From a checkpoint of a small mixture-of-experts model trained on Wikipedia: a sigmoid router.
Below are experts of layer 2 (counted from 0) of a mixture-of-experts language model. Rows are named router (the router's row for the expert), gate (a neuron's input weights, with its number), up (a neuron's input weights, with its number), down (a neuron's output weights, with its number) and show model dimensions 0-127. Each number is 128 + 24 x the weight over its row's rms, rounded and kept within 0 to 255.
Before each expert's rows: "mostly gets" lists some tokens that are sent to it at least half of the time. This comes from a sample of Wikipedia text that the model never trained on.

# expert 3
mostly gets: " New York", " Washington", " Louis", " Mil", " Jo", " White"
router [137 193  97 120 110 100 141  93 135 121 129 183 106 127 163 132 143 115 135 102 127 130 155 119 114 145 129 103 101  48 126 105 124  90 102 166 175 120 163  89 162 135 128 148 147 106 157 105 104 116 139 148 141 147 148 132 130 148 115  92 135 144 155 153 144 132 143 159  95 111 109 121 113 131 122  83 151 146 136 137 152 153 131 127 103 129 104 137 173 121 111  89 105 122 160  97 175 138 127 105 110  97 101  83 144  98 140 113 142 167 155 145 126 149 113 133 113 110 123 175 103 142 139 147 148 144 128 148]
gate5 [103 153 121 126 141 115 100 140  93 126 117 114 149 139 155 100 140 146 131 116 114 106 122 138  75 139 121 174 102 157 171 151  54 108 139  96 137 173 152  51 138 123 173 131 119 121 108 127 153  94 140 151 106  85  94 102 136 132 135  82 102 124 152 121 134 118 172 109  95 101 152 119 112 119 136 129 105 152 101 138  96 137 131 120 130 128 161 112 104 108 122 133 151 107 178 114 112 110 136 136 152 130 137 108 124 132 126 114 131 104 132 132 100 118 176 126 169  98 113 147 137 111 153 129 129  92  94 170]
up5 [122 133 136 135 141 124 140 131  73 120  96 106 105  98 136 125  89 179 161 177 132  90 136 137 145 141 173 155 131 157 152 118 107  98 115 121 146 107 134 184 130 125 124  77 121 145 176 151 151  85 122 136 154 116 110 143  93  84 123 178 118 158 110  98  96 140 121 136 153 156 128 106 141 120 144 153  96 130 104 118 124 107 120 111 116  93 161 120 122 122 121 102 167 149 147 113 124 109 120 102 139 163 171 159 135 100 153 137 128 132 102  98 144 143 174 108  92 119 156  95 159 108 129  96 146 120 135 114]
down5 [167 126  99 165 144 120 145 141 105 138 156 127 139  92 136 125 135 158 180 148 143 151 151 157 125 166 157 129 116 155 123 117 144 105 172 130 126 120  98 118 145 109  88 144 109 122 145 139 155 125 173 148  69 121 128 134 161 159  91 178 150 120 127 173 149 145 141 160 136 101 153  94 108  74  88 102  91  92 113 121 144  88 114 127 110 125 129 157 134 122 137 134 165 149 140 121 137 139 141 134 104 137 150 118 139 132 159 122 120 114 106 145  94 136 177 124 133  65 139 106 133 128 104 123 143  81 100 117]
gate6 [147 164 138 201 142  89 118 106 140  84  86 121 133 129 120 137 140 148 147 101 104 136 128 149 122 126 157 115 128  74 118 149 167 104 110 134 130 120  83 151 174 135 128 140 127 143 171 172  97 134 118 131 129 142 131 142 166 118 129 145 138 156 168 107 107 120 123 118 118  81 117 113  96 146 128 109 115 115 129  98 157 118 120 138 137 156 146  69 156 108 154 109 137 138 167 128 120 105  99 110 124 102 163 112 101  74 143 149 153 123 171  78  96 132 113 133 139 120 134 118  88 101 133 124 134 145 127 174]
up6 [ 93 104 101 132 157 155  89 126  98  95 106 150  96 139 132 122 103  94 128  85 133 129 170 135 122 154 123 110 136 128 115 134  99 113  81 110 166  87 122  94 116 130 102 111 115 113 112 156 108 135 103 121 120 123 102 118 137 149 148 129 170 140 157 130 160 130 126  90 135 138 131 110 108 130 175 116 123 118 139 111 177 132 133 130 104 146 121 139  80 143 158 113 100 119 127 115 109 147 157 146 111 147 111  81 156 144 137 171  74 142 121 134 190 175  49 104 122 132 146 113 136 129 133 161 142 116 128 120]
down6 [138 118 119 109  99 141  79 139 137 167 151 147 149 164 141 119 152 187 109 144 158 164 170  99 114 177 104 172 153  81 127 113 127  89 143 120 111 162 109 121 128 115 155 139 145 116 124 115 137 112 138 141 130 126 103 105  97  89 150 116 168 158 105 123 161 136 121 101 119 132 161 168 106 120 101 104 103 129 165 165 102 163 100  85 133 150 103 137 153 142 100 122 108 119 140 127 153 127 135 115 141 134 151 159 109 144 113 159 128 158 103 151 118 142  88  95 126 189 150 122 157 115 143 124 114 122 158 132]

# expert 15
mostly gets: " con", "–", " part", " ex", " support", " Ex"
router [100 125 125 158 130 113 101 147 129 116 127 120 116 117 102 134 142 140 121 151 116 146  84 145 171 113 124 161 107  97 156 139  96 127 129 142 103 128 115 145 147 129 108  95 115 124 131 111 141 174  92 152 143  96 132  69 144 133  98  96 145  78 110 139 119 143 120  96 131  86 104 137 118 132 135 123 123  88 145  99 158 151 117 179 129 136 157 124 127 138 114  92 145 148 103 185 153  90 116 125 123 143 146 154  99 115 145 102 155 115 119  85 118 179 127 127 146  74 123  53 154 118 159 124 121 166 121 139]
gate10 [100 150 154 128 123 114 144 156 106 177 182 126 146  75 123 126 138 113 133 126 134 113 125 112 109 143 131 111 126 156 139 128 101 126 144  88 159 112 118 153 137 117 137 130  55 141 173 156 110 165 184 147 153  93 108  92 130 160 128  98 121 114 134 152  84 100 145 135 133 139  67 112 136 100 151 120  99 117 112 135 150 137 111 112 149 131 130  92 147 143 164 134 134 142 119 155 132 118 152 123 149 101 134 109 126 114 124 168 129  87 116 139  93  89 138 152 167  80 157  92  91 134 117 125 110  96 133 111]
up10 [125 142 167 145 136 154  89 138 119 204 145 119  97 146 131 123  87 146 136 143 114 133  87 160 152 160 142 123 118 152 116 143 113  88 136 127 146 142 107 109 120 163 118 138 110 131 133 136 145  74 150 115 186 122 155 125 123 113 128 106 119 150 124 128 142 121  86  96 115  97 141  91 141 148 113  98  66 145 146 139 144 124 111 125  99  92 100 146 109  87 119 128 139 132  98 133  96 167 153 145 168 138  88 171 138 130 120 119 136 125 129 164 157 142 168 162 139 139 179 114 156 141 101 121 148 145 104 105]
down10 [125 117 123  98 110 126 133 157 175 120 140 106 113 136 132  65 129 122 135 121 136 126 133 120 136  89 143 164 159 116 119 136 111 111 120  95 171 178  99 148 138 121 156 123 114 173 158 116 126 157 133  92 161 168 121  89  85 159 122 129 104 110  73 120 111 110 158 125 150 118 134 116  96 164 180 128 107 122 144 121 141 150 140 129 152  62 161 156  97 142 135 142 132 111 123 159 121 131 146 173 103 157 160 117 122 142 118 136 108 128 151 171 138  87 156 108 140  97 141 125  82 144 105 136 126 125 110 105]
gate11 [119 146 163 153 101 140 133  98 151  85 130 139 112 121 147 130 144 109 103 142 155 158 138 156 101 144 117 143 142 115 118 133 106  92 109 127 141 131 136 146 123 114 164 164 112 126 141 125 125 113 113 120 171 135 111  99 144 125 123 114 171 133 115 151 111 143 113 132 115 135 118 107  77  98 132 124 137 135 169 145 123 109 111 136 131 156 142 133 127  98 137 142 155 161 161 122 104 146 108 185 144 164 141 160 155 173 162  92 153 121  97 149 123 122  97 163 144  93 127 206  89 165 122 146 145 128 197  76]
up11 [100 124 125 108 107 140 143 122 125 164  87 155 140 124 161 136 132 148 126  85 143 109 116 103 122 153 201 176 131 108  95 132 137 120 169 113 131 120 105 110 114 138 137 156 103 149 106 134 137 131 136 120 113 124 190 125 113 112 114 125 112 132 151 117 130 120  99  89 177 102 140 137 131 110 113 110  70 139 116 102 159  60 155 117 140 153 122 107 176 174 148 133 103 112  98 137  99 150 116 169 111 103 149 144  96  88 123 141  85 126 161 131 135 116 102 154 132 112 121 108 132 130 139 144 118 101 174 148]
down11 [132 158 154 125 145 120 135 156 146 149 106 117 139 106 150 165  91 113 178 114 110 153 129 129 139 134 143  81 158 146 114 176 176 141 113 132 129 162 130 138 146 116  87 138 111 114 139 125 124 141 156 137  85 138 118 121 136 135 160 132 128 117 161 107 125  93 137 111 161 107 121  76 123 112 157 179 136 136 127 163 125  95 124 130 135  98  74 187  93 142 150 127 132 121 152 125 139 147 152  80 112 125 138 154 151 108  92 104 102  80 153  81 124 123 161  96  97 128 120 125 120 157 177 136 102 119 117 138]

# expert 13
mostly gets: " f", " m", " d", " b", " s", " c"
router [133 111 138 168 135 141  90  91 145 116 118 153 133 116 104 137 120  76  79 149 106 181 128 145 128 134 105 118 151 116 108 141 102 123 135 128 124 136 163 151 143 135 168  97 173 127 110 133 131 177 114 107 169 123 127 130 154 110  87 133 113 126 127 145 133 142 113 117  67 124  86  98 118  83 139 116 154 133 147 127 157 135  94 108 130 127 128  74 136 128 168  99 115 127 100 119 104 100  98 127 119 187 153 123 132 144 162  74 165 144 118 106 116 141  94 144 140 135  94 118 136 151 149 122  92 172 144 109]
gate10 [ 73 132 157  96 154 149 151 143 134 168 160 135 145  77 126 141 122 140 156 106 134 114 120 137 107 110  88 151 140 139  97 151 118 144 150  83 150 127 134 150 173 148 123 108  74 163 132 159 138 152 144 171 147 132 125  97 138 163 134 110 119 116 127 123  88  79 159 140 133 105 109 113  98  99 119 117 127 111 134 157 130 119 121 128 117 111 130 129 153 159 166 131 166 135 142 147 124 145 172 127 155 115 128 168 129  95 109 154  88  79 123 155  97 114  95 163 153 116 153 109 136 123 155 105  82  92 127 119]
up10 [114 136 148 115 159 159  68 113 147 191 175 112 102 163 134 133 101 133 124 123 121 141 113 163 164 157 130 120 137 167 152 129 129 107 137 150 142 139 106 122 115 172 120 113 120 123 131 125 114  90 138 126 199 142 145 100 103  96 109 123 140 133 144  99 148 120 105 144 149  89 112 112 165 147 122  95 103 175 178 140 124 105 118 139  91  91 132 159 116 121 101  88 175 124 112 128  82 126 138 128 143 132 103 160 149 136 146 125 144 115 145 162 149 141 145 151 139 137 171 164 132 134 105 122 151 150 125  95]
down10 [152 153 148 110 105 151 103 173 177 114 123 107 136 118 138  62 129 153 121 101 110 117 125 125 156 100 137 173 139 182 119 127 115 112 132 105 168 180 107 135 151 137 177 106 117 143 185  95 132 152 144  89 177 152 112 126 105 177 131 130 114  98  78 141 119 105 148 114 171 126 102 119 109 139 157 132  77 121 105 119 107 129 150  99 156 112 148 147  97 138 144 151 141 104 119 130 135 117 118 154 128 114 151 115 108 135 128 163 128 130 153 141 132  84 165 117 140 130 132  92 115 105 140 110 111 142 116 122]
gate11 [133 140 143 134 122 153 134  98 132  79 131 133 148 146 141 152 146  93  88 137 143 147 123 153 123 129 126 171 145  92 144 127 133 105 124 101 116 124 134 138 111  92 142 135 142  95 134  83 133 124 111 129 198 133 109 115 129 105 120 112 153 143 110 123 115 131 124 132 113 145 107  67  97 118 163 138 115 129 172 156 123  99 100 130 147 134 144 146 119 104 139 158 114 130 124 139 131 132 126 191 140 163 142 148 144 163 115 117 162 124  87 190 121 138 107 181 121  73 129 191 130 148 147 129 143 138 194 126]
up11 [112 135 137  88 106 161 135 136 126 167  90 144 136 111 152  99 118 150 117  79 149 137 109 114 175 182 152 133 128 118 107 108 140 106 131 124  98 129 138 134 119 132 136 110 126 162 149 164 108 122 134 109 128 125 126  99 127 150 147 143 105  96 158  79 142 109  90  97 153 108 140 127 135 111 120  97 102 153 110 113 121  83 158 118 147 108 151 136 167 160 171 109 103  91  77 115 116 171 120 175 132  99 168 182  66 118 117 117 103 124 127 110 129 102 100 147 104 119 112 100 124 107 128 141 130 114 127 158]
down11 [129 114 129 116 150 127 160 126 174 141 100 126 134 110 148 158  97 128 120 128 164 134 158 132 147 132 149 110 122 164 116 136 168  93 105 104 138 147 145 107 167 132 126 170 129 105 141 123 121 145 142 192 132 155 114 101 176 122 172 156 128 130 188 128  95  94 129 121 144  73 141  95 147 128 133 125 126 137 141 181 130 149 104 103 116  97  80 187  96 141 139 126 124  95  99 131 113 145 134  96 109 131 127 169 112 127 101  73 106 107 123 100 101  86 150 138 135 131 126 111 130 143 154 132 125 132 113 161]